config.yaml
n_layer: 9
n_experts: 32
d_expert: 96
moe_layers: [0, 1, 2, 3, 4, 5, 6, 7, 8]
routed_scale: 1.0
balance_bias: true
norm_eps: 1e-06
tie_embeddings: true
beta2: 0.95
dataset: "wikipedia_en"
Below are experts of layer 5 (counted from 0) of a mixture-of-experts language model. Rows are named router (the router's row for the expert), up (a neuron's input weights, with its number) and show model dimensions 0-159. Each number is 500 + 50 x the weight over its row's rms, rounded and kept within 0 to 999. Numbers have three digits each.
After each expert's rows: "gets" lists some tokens that make up at least twice as much of what it gets as of all text; "mostly gets" lists some tokens that are sent to it at least half of the time. This comes from a sample of Wikipedia text that the model never trained on. Tokens count by the router's weight.

# expert 25
router:529504476502488509531470531451470419436483425518510412558520504524473478495479542540458470492453399524467654464389490694560543469460461459467458537430463541487474522463432420483543552478492507608489464406532475430529546471531545483484489569502481387506586521547449461565414537573547483558442400545474470489491546491551470430606464481489475433562564541470588484504532433499515544498538463514479454503482433475565535502535512476418476399497488521505452484439566578517509571484503523
up0:457570484494459511465476514518446529534401572471478507478395576520507501554438482561522515491527432515325523427517467559541614512482530506559610440499389490546454501480529501493448499526451450407506558612494534520440514578518456526517545554495532556502451429505455521376448479459383535549478517542494444439532508510452494424453597524541453464443535489460472412517573533458558523536475509501397517419593493520554537511473510546461470488501469535542504486430592489585532521524468566
up1:556486396475453575559496435479500432442432466546515474490513487488448496445540498537511558509473406485511539421395482566518523474398433527510542532517518526437454494413445503515551476462469408604513600483487503494494542542489527532459480507494532472429550404598495341529535475556469557446464519476502522556473524529530516518486508400493569468592652467590532497516501429487496409589542403538537527494487452428545539500486417471451555472559485502470521609557480482476582532510478514
gets: " ", "%", " one", " all", " No", " two"
mostly gets: " one", " No", " more", " all", " two", " three"

# expert 6
router:535396507529533505555477573456445407471566467577503483458526482477477501489499505464454509468425403496450596458421567698458464505544542514462521477437462476569419471445455505517511521530537501575556496427476470428633490459503505432513497514505533444469572504503429462503529429585596472487425469491473511447421556525537462449478485478450540472578588519465504519453563481550516532502492534525401408464495474460470532594563487467490566452443462512525434536474487547567547619451498471
up0:469483594584491553526488477481460505495518464454452525513467578495456447633475446511562536494559450552515494409485527519428514472436646501426473492525516531562470566560383543503436580525497492521556497390479478477559415444491484517475503452520467483452536507550543578442501466425574431486566462454468440518559469481531553530637524529478507560551614497517526577506489454563487409456509563479564517557524444507531453480423529532540510413495490486603403499465490542556528469502608503
up1:465598498414583524526488533462523448517503577566364530448521537452522512553509537572481437526560437592492500548418491467512478564385495399519569449541446551470495500452516427536508525468554500501556510407394475597522499453515515401502426487550490486505551473426482454496521446513551545448546531516444516501530485429514387518572445477400477470479419545520545515490515571532498584512530533490503414489492557452453554541587627447429487440483472533591502541481505542438480520531575469
gets: "1", "s", "2", "es", "ers", " is"
mostly gets: " information", " games", " points", " has", " teams", " members"

# expert 10
router:532358489523526484527545547432446429444552468566494393494490461434434503543494580473516454470461446486526568465466537663447514489575505462461477497427506510518470503495406507587639523547521489614532472384507509474580444487482483495523531579519483451495499473494496473478486468598527482563481429470442521508464543489471449428497493488461464500533548494477557476549479522564478564544529474583410419413475510482512563479513500487429564412426438547560458532509517540552507626462451433
up22:420449550395591445531477534538478507465478580524480538523489538602523487484504485526455461496511528549471445512478386405551327552508566451503512500527438423444538483518424469480564426504471458494529494576503492489361584577557515498535566504430598501541592424514425519576513531475501563448507514573474526409476450520515532565438475468548426521532457550474457359534516503474591530479449471431475459507571520505506515496542481500581522513571543450469557571486472545480490517499535505
up23:520519548465503544467516541494533326498482566512521573451442480436433474445474472536497488456629519502514495483575510488455495515462509373490554488544433535542572468509531532482475596515527386500407519408459470465497395447566455482556563409448496548479563526512563494514488547455401556536522500483492585475534460581472485487547529527447488664526544580528484585470507525512573483469575427523539494495576502477434479507566539465590423457420530468443529522495532513433523536512509476
gets: "9", "0", " ", "8", "1", " g"
mostly gets: " said", " g", " see", " use", " support", " ass"

# expert 3
router:522452527534518534570493541428428387486511463588526504469494478473440532492506537415457442554465457522421555478441502644477504490531517438485491494479437523531478493479388528473564538541536550560553509442469484458620486434470489472516539525472549418520486473542503496580516519595565440544407370596389493528432575486491514409490504566460511479575522547448511529502553487514520549533458461477402470457460482495541512564454447506461522454458388564529470557476535625513508572461511425
up0:585539432579420468517517434483505546596529462540461496543443615479544600512433525485531585473571544503486494487551599425573504570527525506478430485484516535578597496448546438536413433433521355468463614478495486440466457542469530524461512483500594492560500483467438398511404478507464552460558557472478567458489564588543553530526502567542450413441550439453528466489485473485537468492476443516486537462436461422550560494519577491473403540506480448525475437483530513522546519488508444
up1:545495569501513468512552388481442526561561489494411475462504438534590566462470454468428563449535505527463469560562523381524506566513421507503443501527491417611498536471526403523452597490457551460457493586560404501531453521491530539444486420572538508549547416434538538527552491523532469534544517525429501521541545469569564482458598498394496527541505547528526541558386444407502538567573491536488518392397606472544493535465552524519456554545504477503516461463491429491556506488503542
gets: " |", " (", " ", "\n", " |\n", ")\n"
mostly gets: " (\"", " (", "'\n", "(", "}\n", " |"

# expert 16
router:538431491529551476541488532483468500462509535548484518542563450500368505498547589407476478510476490524418620456449507647446518449549507472514451532437505529575548489449371528482569496527488509457569467460479572467585466508491466414421551466457507432474528555554519474530511480539520478559451450574396454456439560492462483432497428508450488506564559443445496525536503462579525550465533533495404504487434479475539560465502535495474500439459432610590429546474495597474520616445439497
up0:616603587443529502522581475586544455480397470522442521557484479496394453457505477491499531396566571392515454514568504482486528546509615515490516445463443477488448546532501549514618626482431537588496530497488508494583518601484535532475476500603497485495503504470534513446491494448535458479561516441563500410508509471536595542450482416571458497517518450504414479557456570521435460413470454502445506473420441471444515572575419547506549538541492483527535558482467513528458459513436526
up1:474528628486538543502372438484473514486596556519509489474493531473567482447502455483466558569459432564431507457505553454565441491454545559506532533594510479548470430486521469418446552390454450492461498414485514554490493408479364480524567479486461539440526441528523444489523488476514460523495475503508466580572539524460481536494484503610475438551529561481581415435639536551510405547463540549423551495528478527538492605374526459460487563593518496554540482560482457516526487531499487
gets: "|", " was", "\n", " were", " had", "ed"
mostly gets: " was", " were", " had", "|", " been", " played"

# expert 28
router:572399527565490465559457520469478508438544494524517476523526508504545545518523537424461454488525489459442575475451523696455535442491509388455495439443470565510469511506431477557563468562471495534521486426482518434564459495455448374526552465486549427523529457569431473509469480579550472495503466501387516467430537460460474445558448500457488480479594418453530520463532532542506558568536462508431409479477437511546494518581458476498523422478439560515462505485518616536472670492514457
up0:457555546482440505496441452489534549483429417561510507530422457524489456485483518480578477566527575529469508543513461452517489387469516528497495443515607533443539525510476444584454490509445585507536409475509547471476503531515541671434445500418527647472399521450548532519510528409496476498514505541557447498465493579538523477460461428530442484461525481401415499541473477519565382555572512582521510600530515509587536526416485416538548482531460476384496453513489420532469474489491531
up1:517511530469456490595476522435546539513526506532523513535554557513515541491534483494497489465487522538426511535465428479525527464483511507485449496372383545487464526503560505477425618552604504422469517514565468515514477506548513494457496466450508377467567483445572508389455466561439534412378501536473521453462497463576545464569460423416558440563380494565549451469511520427521463488430579615488437439415478590489532557578457508472509582539570472486497512453480553528497514558481587
gets: "0", "5", "8", "4", "6", "7"
mostly gets: "5", "8", "7", "6", "4"

# expert 30
router:478438459514483487610485574474463455437544423538485500519497548496493518487591541525440484509487441515505647500489496568433525494554505400419442523430461451484445513502442529470514538536575439565558580431411539466580479429457505410488545497490419436447455446546455450560514469569526484581416454554404519479494567444480522452543534595431488509521598503485499465454512409497537529528470455541487468493521497512525545535503520504457590409513416579515431505510546599502505606475436425
up0:507422540526558460545506470474440503539526481529488427541413439495548537498514510544481350559434561522603517506508458503433455423397482498492452553475534494494422526545504593528583508469431460518599505511483549528465533461496508496516500451474457532518476462415506561471469462546465530562525528596462486565519524463590569480566439599538481570445418470576471517556553552531428500557513484499378546455456583455422426510471470616503462498447485496461511533497512477519594499411437382
up1:528528475532491483418609505500449501454431454500432551507531447548482414603490539539456539543522463458450492537504506493583467464521570512494478443472424511558572525493556423519565426489525493549466525449589397516463495492408545551454505482559499543511457564532434559560425535478495444508548553414462405483518490529497514571512456413514401544502434525532460516489420595548609497472517531451505550459508469358565539542530442424467632436494541595475523470518527481486495474395463516
gets: "-", " E", " A", " O", "e", "ro"
mostly gets: " O", "-", " De", " Se", "he", " E"

# expert 0
router:565470464539510496547482537403505470527558432561529464503520485377451581494482542496429545580495521469407601507393525656459465453550464484506468475493510532544495499473437495485571558497519440606533451472495536452549511447556512433470549518515528399478510498547446499511500488607533522520451391518398491467486568506450474361498476501471569447514553455456491530527541486482496575580516539546490471434475530487473513515516442451426525477463498532490362484547543573553584583495426430
up0:514558553591506432502551488483504454522444596450479501487471537519474504509638527446417460508579465483507475565510547465524501525446439527483547533476491521512424475437478485552473542573555423497514411536509498467550562570527398489521466452419398474549597576477477501501527517569473520538460512578563553378553535469471463481478467462508532491548486536537496434505556475498455461445533512510559438532526474612423381502408604431534400556495452445446514541565594403522563511551512505
up1:367472473408576553449426549600473565551459416605628539493403551482454473487507558559556438437510479488534484460525503490561483449430544541515472504497489532513569439477591497543544420565507445431515416452464528558527438440600552460504504558464472434453511547567535546451536586541582623556499474439535475444476512508446480550504503551482542477500512517549490496491558555442490478536477493480429483374506455528481476514525556515600484473508536428469513481491503421521478477607534534
gets: " by", "==", "===", "|", " place", "%"
mostly gets: "===", "==", " player", "====", " coach", " son"

# expert 23
router:562431500543526501615485506538435449458498489576524437479500569491467545472535542480520444467556478498451650447477568569425512505535515412460522456461494510494509471550385459445491528578554481539517496398536448457527534494507533404516480530463525409410477525518449440494477483599498444507487342558459547506430573453394407465529476488478479514534535522502462494529547455514447533543551515523354455431496505533455492539547514459487502473441403548492444487521512562530506612472488403
up0:500553553570544476562502537456445509557515492523402460535445531505489524516570581523484442447581563510508516555508501538496476494561564608510503497517447463388453480551475523502513420471497460482516544594471496542409429505494496467594526541497503407542497443524472625472465570459423526439525475509559533427589565487439445519532440452444518534526501439484438424504487447501458593501557485448468451419534480536633495519532563373454546521569391461473495466488495471575445491599433460
up1:566498448408462601476483515582543529589559531550441559514508533504471551425424485457537447556513544510492458436494503453568495446518536508554535437485499485483518466552636483506476521572415453538521524459425507500462490517476503451516594564487466575514438441535488441527432382531517469502470553539520489420511462391497570471543401489467427513461431485578496566494535601403452515453539517526500606494500506607553502526494495449432511448607464521462559425447568544533493505524552401
gets: "\n", "us", "-", "ia", ":", "idae"
mostly gets: "idae", " species", " Genus", " Species", " Clade", " genus"

# expert 11
router:517458453461503509598471590492418511437524468521557443481536501475463547452519543498416507539512395468471625476437577639482488485540545425501543489407468508491512493459387529501557516509482446553540534442545489491572400509418475398492476509482504463550490477533525515532505530569506487558416439516471505446432533520559441403503494526463496551542580388514506515537460480474501549554542448532420487402526529528475574560450523502475517415446421600503386543493468598534510558452480450
up0:559484582406504515529501562559511504458521410487502486476400473527603529432460408444515447496439509537507475532516493500574576458482499501486542457481605465526477520559551553457399567505531420486461556449572632464569547479536514514452457514536465564465542462444555477490573585418492396404450468506501535513527465535557506480536449479428434422555383585522452453451475557473535510493473524559510454564531506471485518553589474429609542485543516509409515477503475441585547476559451515
up1:516575582417453523530511509476458494471598507482434614490462431451565554467572556511436596545510503455513501507450499456532529418473463518528547566495561552513525523472444555553464494471564338487449537529528490474499542491541564518457436530557418510523530533506495509560474522408523428416566488569463470399530500490518474487541557489517631497475489522527499410548534460577509478516496470384490442536434515420531472476518532476489545432640459460485427539449467551368449484490543546
gets: ":", "2", "0", " \"", " |", " be"
mostly gets: " be", " con", " n", " h", " re", " co"

# expert 17
router:557436474539558518596420525438455402464527475533543438530510517505390520601472523450477477515517513506477594478478546647431530433515565501500476518408501528504447454417469508471549517572574470553501537500504533437591509476454454417546529482470504444466478480484453500521529541586494492605436462585411483454466564477500439492527458511456505476521476455451452444475487496452449562541497498507417428495505438523509498571451480465481483504474397575542417527502540615500495695470508497
up0:513474641484448521482469447490478555524484537523509548442536542512630580556406460526429508527451466511511444567492399485573517524513485491520428449432449476570498566559515447565481504562484513421525520529558495528558538546480511390441548409485488473532483510615463405497484460630527482527506555512392470500532485540555408443612490498525498568483497499570492518554531389565438431383478409486465476564513469505541462459568477511485491418491512446441461485527510564467458547502515489
up1:505535458507452548462517510563360470607415518420545488566485573454538428443455532541511544551480502463417490561415531454586382467416494483483490597475542464497552427494472535504471405504532483546498541510461449455513566460508547510480394484535517459522508503447537403530563374544548502490412476705526543467598538402553488495495487472476493526545486521526494523555467574524498525543466496448518513566467527445500508453458508583506466596558491477489463514495502473522459493576533503
gets: ".\n\n", "\n\n", "6", "8", "5", "0"
mostly gets: ".\n\n", "\n\n", ")\n\n", " |\n\n", " States", ").\n\n"

# expert 12
router:586513545518508462583490586492466443427527530557471414546541509461456509514520564465458460486508457536440581438414466670445489467521482452493497493456503491532505500424452472511619504546520542573456566464499529455587491538483485410446451530554542424508504449564496479551537473532554444544436296574472486519520503501493495477518513534448505472574573411496481535452526498507496498551536509541428438472464454502489515500504442456449488364452411523551459483468547643544488508517483475
up0:529525462511565493520538517524556557509536564455529439547536533453510507532514566447448500523520445531512520474425496507494581529485467502477455579468535481450454515440459417521545548489475559573447525610404550530391525527575473463511473484469487481524420396483409416552518463503491436440478414440463536418494459492438487505476483596423571514460557490487494491482481423490537603521501574517428494579548521472354533566581474488468488497416467496449549532641584404442537515555459437
up1:516500507478478429504489534466492475441542538518411481481474509515585564519535552462544450541453533568500530552526456572498505485518572400431592499567486476568438518391484455506572454507472504561563573400517509441578557475453521456375522596505384543512518429481557547474557476512594431542549482447391394504499534550511471466452381414384477541517479605521427443516483515530554591508537511509503527494493469447516463537496466427439489464492508581510463539510433477554504529471449459
gets: " the", " The", " at", " a", "The", " an"
mostly gets: " the", " The", " an", "The", " at", " this"

# expert 5
router:530435517495463495557462511433491460390530486534504506517492519475447538511574497486435503438441433550428616424400532604449503433549502522456502501418483544538476527488369526528586540548614477580571531420504470445548464516464538427545484551501514472486497519533487435559540448580541470537499448534377518480450553500503449415499455491426488479547513520460497482472525484517472580546514450512455417484456499515478535508524472476438521453465486516581374551400509620602525609465474493
up0:533552559600399462482495406575487504551532501459496490431454474455505497551439558424471461481464545502540440490439492466502464494624499475487552483479387495518381561438518413482559485493499502492565504467498505510561523527592470436504474546501522479484516403552658562559474512422522512494486547535546468510444451649528481524549467504537454522473511520559531560479513578521406421454554437612567496488535535488420463540469399444450433553488536517471581551502464544448471552508532531
up1:542559531563515387533512426530455508426462526380465522596484440482519457433460476514572552597450514517513497473495596525441542421518513542489521510513520438433488471551482447519509556437471528566456514489479360486446576486490493483494498567587518485476476596417505567576517464533467414527444563392555521485638480563504564427489486574500567467582498474544455420444460405543571447502531512534515441501513433453482528460484454482453542470513555420446541521488548480455564460478421496
gets: " D", " d", " it", " he", " He", " they"
mostly gets: " d", " D", " it", " they", " who", " government"

# expert 13
router:558422459509513528548491564451509472481537442561500512448524548433482476514517515452448415546476478546453663482432494581445564478524529481497560478463477522525489554509393517506523509552515514604485484430491540487523519519425485453519525495480447506521545479541472511514422468525549462557507332523364516508415535454455479428565541563452473391570542480448562525505497440528459538499517447526432447414517442431510539494504464550471546452403481483527508522405450629576451612538517499
up0:502543544481456586511433418512651436485476476528512435460500517520526573514473422501435514463504503537535509503512472481411525477444521484433524510443555429580559541465518513486487567505509462516400559431530503551473563519582499528504421572503479612467501495576471546456436505431575479506546474470415602435519506542597566542502520442465531468443474456500450608549608455403417497506415474539468438464461525460554574534518467444508581539527468539636532512495566554504437473476472463
up1:469511474536503627526416520498527532577517442493536523515552403569491511486458551508558524515526512557446477525479600480526542508467491452558513496505471516529435518563518592571521460499493449424462570437498508443446538434598477464502517488548478482508381462492473550455498439476503536453494568426465435546539472455414494469471439415321560449581470437387530513473490539493524572596466487539566523487503448517545582486465592483479514569495470388470510485589568492606548452544526488
gets: " that", "f", ".", " F", " which", "w"
mostly gets: " which", " who", " w", " where", " when", " st"

# expert 22
router:545444551500521510583485514470448398452487462526538456444523491472481530490495503397460504519515456493444601485431504696482487548521449441422488434431488530502507495454431479532503515532523486603549565418485563526634421521500529490439535471462539435437449536487482477481538445582526414537425444474463513493482527486494485512457462462441494482559572515496490432516508478561534563491497447571457451444454484567528502520518489482439511464504395579502381549500617603536552604503504432
up0:509474497523401525431493535517572501543556649463452486515621509469497538408572483526462492496477508491487508483563552492534572419515458440477518448507553502473455494477487411430457437466361421465567528514522572455386563529483440513534458445516576604433539463574503493516558534518490407489551513592493544458456421464526455508463538495488477538477521494549467613476526512462476493393501458467476553522544583495443553541589461500472392509512464545522522581428543456563488470534408487
up1:504504526506558486472454418561512443471388474470610447598520538607446513527516457496515580453547498427481466464565437537425582489519499492435508513544457467526492477551508414441458534506536420487425541432460418625490580516517558454512500370408572431524516465498485479521581455525488532462446567533495495517527555599470502557549519475529516542467517527529496474499414506476446496449562510484571489377549480450477470555505533445664467493461512543459456552566524479593513502495433504
gets: " in", "1", "2", "4", "0", "5"
mostly gets: " in", " due", " During", " m", "-m", " —;"

# expert 15
router:522357463528496394509487529414519424504557443538456453479580548453449533505462509460462521468499456515460696499430534542452488495528526490515506501399490564485507500474467481496534489532589583587504482410525575450588490541511484458468600514460474472471554527551487486550459489590553447590534373457411490450515542502483512435500487500517473524540515516532453480411537523496556531570496516515422437465440476472496575523441437508474517477497428584510414507525497561514532614430570442
up0:531499505570505501467415609515506487441433460499442574467414451504614511490562532392445579507472571389483520534452491500453416534561421615619491549543434585426567479444501464471515557494431460485499469561446588619518522469462513601556515490538501484431527464521549506478434508517458550494458524484602576434514539574533525477488466525562531459574467472511517478462461531446509454550477477512450434522496562442525482503467386491473391519466481533477445446467514510527575507483459447
up1:533504579534543591456434536485501508472484474491558555488556449431520526447467440531476540481501468503510468442515498487410529441586509506591481524515549617478501475499502536425498563498466524454478580501457539551561522489568514448420504415480462509548516515431418448473519450420515529550451488499430474571537590455565562599561562511435495466512543453537462589471449536578604434529497410539491533535396433533458502510386516589522406503613432439483583433551553436471479459503522476
gets: " S", " P", " B", " C", " M", " K"
mostly gets: " J", " p", " S", " s", " b", " P"

# expert 21
router:519449476564508515582515493420459485425515459547509454486524510535468513530547488485496447519489544565422659510507520701426505469462512384459464507412513545484484554458409469537567489556488498591479514414495471458559499519437523433516501499498456417505515461471462554520457449566530466524484425500447487423469516451476481434496475530448478508532491496394451512506525520542507530601555506486490488495484488462501444568475440442365540411470442629519410544538472576563537558499514434
up0:458528576525384426490492567464486514557484383398485493386485540477544490451398504373558529506607480564514523556574553509475557511484469512498498514481556501463540572565424494536467478457403479508506445550473508473447396425608599507508467565432427480517571506485494492460566542489533526537538467488601423483505554493544468435540493450546460422452405441450558572470474458496550530375492543455573543517482440487513422529577483529484530494524526498482503463547507533465516525549494436
up1:530523470587545535578423510441487562471479524448524489476588459542495478539418576515568438433585555501605497461546529488547411567500428462480539539469602558500509505486551492495497434460521454446532465481396550576502431528384463498445505519535426515391556466468567482489447437439486501503575464491485574440487484539522456471538447463438420464444431547465569481550577534481544531456486494561499490423395529561539500513512486505496449619487456602592538525483449529568491495512585560
gets: ",", " ", " in", " of", ")", " ("
mostly gets: "°N", "″N", " County", "°W", " km", "″W"

# expert 29
router:556449530502515444550460546444467439463502480554502461537524489415450529451523528510461532465535434540458578490443558737420490478534536451517457425443481554489470462446421456500512537497567467557548528433476454489530497469498561434490500498510521436552517468541436464503508506601577444535423451500395494480474573488473508443526536542495449485547470436453511439497482472497558563504549460531476419453460419596478555569579471550414469473461432587526407558499556611501513579494496507
up0:614608520468536577514418515514455468561417562455546528483471504474534505423537501468492528478554403472574455423453487445424538542583418461424451537503484518527524537551425546622544503586490466556531529561535509535526422449548509460547434429470529527513583503600439517563488499531595464500526510583520511421557508556580471486524520566498543394573530465452515486485445503499430549470555465475379472405432494462466454449490476546532523521454525463569510561461452448449517512509584504
up1:515526552500505609491525403605474463514491480391505555500388564519370616544451483498582447478450447560557501476533429466443596518399517527549433404551524427516373594536509556483475558531502582557458528545544548480532537487508458422497546469438501523544475503519481501519463587461403429495524457509450533530546517565536541486513525510501478578531473437552496453529573539530517495461505502481461535498507437552502471484436452496529526459506494390622469519451450516506480463544405543
gets: ")", "\"", " also", "ly", " as", " later"
mostly gets: " also", "\"", "\",", " known", " later", "\"."

# expert 24
router:550481517507531511525487536431459434423561546561502378578551475476492571483576494450455487559538426425476636501462474603463506489543541478521549498485445514466421499458381497543566494478496516564507523444471540459594470490443481454511556441502582432472509503581485489526500511552521448495431385535454531520434584490497445473535507514490506455523550526461512499457560449495476596562503468466449477466544475499526573577522479443408427457472415561485375445498616602475457536501439427
up0:495513552485484404454449524414461446582524506517479459514478532521458541458579581489462477566485477551447500438486478429480533545650561502543482449599505419537498511545495471497470450487463569487450466538531529531511473504506538463559664502417459569544561534525525488455468560513536440532540503532479481448531472564551495466508581477468566451555386561493387483487455524534541574564497391532419362486458501537532528412535527478509521592505482474521471372401511492456537495501553502
up1:500531547488472485561509469629443435501448537514494484486538505517527468493507542464575452459477527548479515437503509466465465379513442474500494544515518502474443545484461517428515525504462519566465492485539428479446589575515486487465512543526532496458486490623553579559596440509536489446471484492511501552372417542484367491323519524477499581479515586499439452565497495603465429485586496547621566509542487454463498431542519431504479513500356562493504569451581483507534472468547446
gets: " a", " the", " R", " L", " T", " as"
mostly gets: " l", " t", " first", " L", " R", " T"

# expert 7
router:534345496524569486561514542414447462481547487558491480479464450496501471547484536486445480458543416542458604467450476606530526453558597431449439500428508530534482491466410537513539535562539507601581508420486541447582511477552499411532526513457481396476554506555504462537507491551554461569468491473368486465443591509497462448448492595443494520563568518461525498510510426506512571555536470501448426446493474517507527524558476493449509501458413591553371507520536613525489476487490444
up0:546475492581514623524491575502521423449461493393469529443462479461456498563594497464512413492511566551519442500407485523559451552513490500557531478612529510597438528508428513495576546449460490481510570461463556530545543491580515412495475522515558439514391499523487448550457611571454460504514529468489520524541537510546463500463483587413460547622479446512373445491494424551554594538531515492554575436502527484496557471454488458483536490508476543546430546547515525456648470483538474
up1:570438556474478493425522521462520439525541608514430565496556516568548547542536495509480534557526464550465512526476498508529604450456498516530484499434581466511555437495545399496522528595490482521469481461510490428505505476493437421536394472429402409479553527527558585501537454533492474456573551489461501393450477436522532491442493537481545443540528500546445384592491476430448596513514403484445472520521493479585442429414506506497399523530462554425488479521500527493488477617643456
gets: ",", " and", ".", ";", "),", " or"
mostly gets: " and", "),", " but", "\",", ");", "\"."

# expert 19
router:549339481553503463543508580401489468465542444563547469553552532437461475484508444520450471554428488475519595510512562706458513497553475430432483513506482503494488411471445492520566499568558519595554515458508522467595449477510493473527575448476496444512518454531476459530515471571553483533478425556384477528465561464449446484523427530404521463544568508509514455486529460508471606480575486521459437441509463521538483541545511447488490470455430503537401550492584567503482517427458423
up0:428468497485545517544502497525431410475417553473495487417517474473562490541507494551475416470479548485483506489517538520494541493501470445522520499623458518504504526422544469496330411576464451551441426455510502483477520420446551550557575418589547510580518484503542403482586612477601465569500447442531485615516395480541419464530510474458494469514500450514556483428509530441509454542508559462594506513492497513437493482481528456518507418421525474520570580560540500626538511508551559
up1:581459398599516517508422501420431507476493486518515512471486547500453464460492479436535451421448430502497496504500530492463428575457544511515501623506557441488534496518394558523597475624445562545514533468540546413546480501543404594452449521566484565474553607466528551488469477481454563451596477506506497377363436479548511559455524497498409591480472498420490461506565509439470593505519565523431529562527570480591446438530517519521524522525471492505533484527495547452517514555514522
gets: " of", "ing", " with", " for", " on", "ed"
mostly gets: " using", "ated", "ified", " including", "ized", "ological"

# expert 2
router:525441471583512482563450562528472496508561424516526487547535424380462439531497547398456468491507486473415709462489540639484494531516514530438576527436453572546519496467449460466542489477534500599478563452493496445495463478477513443529483543519492410487531457437481420515538403589520514515464403551483530580434594503509481426456440481457484450460542480474465491501491526476470520478526473496457507467501510482491571568465500499473502414405481617538417502552558531541491584436492448
up0:497504531493469463518503601628495526522539476426562484431459406446478457538518543483499499490491417508487512443500448567592522446452497534445485416552575514442422554540510445515538457517471569525544542604540479461451570421501509560534520579556546499464505489527492542550434454532511525455565441529506501504599537496484596475493469535425555599542545549464541369462451502460431467516556408447460486528511588403520600595467466511373479505462468561571476453479537454528485440463442497
up1:558465485532446533520551553481518572450514580439553448539491520482530509480569468551416564485538512547533526509531580451441595489442500487499438468434581497427554552472575592583519468477401518533407446540490559572479508481474510534554472371505477493494454497525590621460481440480479560569509506495507602484445466512442476470453580439498449453464462530509470492513496556514497533600435418490527499523535536554514376558546437514526490436522476412538462522464493443339511534591522469
gets: " |", "\n", "R", ";", "C", " •"
mostly gets: " rec", "Career", " ins", "See", " Res", " Coordinates"

# expert 1
router:518385540515495481555491552479460461515524487520462478540440481452464531467531558402536492474525432482481660548442490619499477498440518493444447537494501553503522417485432532502544478562527501613528515519411474506569509494491475442526438497517575427514455484538434519493517514551541469553511355511416469479485549462545487407583455535502433486564630507478498505524548405506409501532588508528488483458453523472538473473566475509418525467468426495483450508453512563513541670426503408
up0:459630496575547431518554519461487577432428422478529478477465523522500524596448564486470590568471549519604465555520478462484486426576498575481513439370398587480501444521471470505515435486546530497470485549519474478481390567544487489473513515433503496487487549504582587476552451463424547521553507426568524494460529573526413583452546580508492503499456541487467473510461599631540442469461543476514577423517495518443475546465461469444491403510470533479545488465512405513508487565579484
up1:496446473563602469458498599482498528545458505485432501464466354473453458500543520479464522641442509521562486549455465526499508485508411435515517548511490421458586527499607487517491477496482512484460494485507569553538538522454462465598501477471548586442462487467367499498451481451480538511472476427474556479542533547437514493592519490575445547517487478525535564498443501507557529476496459616585419566574439507477508565531573497415611607457439486492443530396479462424469541495430446
gets: " ", "ar", "r", "u", "n", "–"
mostly gets: "é", " en", " Ar", " Per", " En", " Mer"

# expert 8
router:508409512515539525509438486469411412445532428461455496465521493436510510544521510435429459443494517472485621483444492641481500504526593448475517464519518514527456451437462457506544464522582493578521520449429484482604552444443511406580549544540522425496487541533547498524539478565553495535423321523466492508414498509503479461520479507489513470541567484537532441473485473465447540584519499574364553425523447494424556539474448498464506429444448623567449531491570557511549550505505486
up0:506523497438415574496476524453511486532528508541507519487485546618485395482507480518444483522529524424533452542467501497626545507561466373501443590515487476550551475503577430463419515584531458420515453532489520574477467407492486443419483500440431535507544475443520449606491559459510496493539437520485508553440487452626398433441592469441478470491500583502597535436484466478458455521555545462482559496546548596501505572606590502524549496507461456502496531589569488574457480475483557
up1:543407463467450443466498511508496481526482557537563480489535531483529422478565546435601445559503569467495522496464480522498472397486484546501542462553484536511449489537463442477512517580533480452468425461492457613482450568568585467536556542512573468596400466473523535558553516542475516536537483515463430575528499483564579478438569547622503437475544443453555537509439518596450457424609483356458525497535503433486518462385599560458497468488402423519433495436529483494529473489514549
gets: " to", " from", " for", "–", " –", "S"
mostly gets: " from", " would", " can", " until", " will", " After"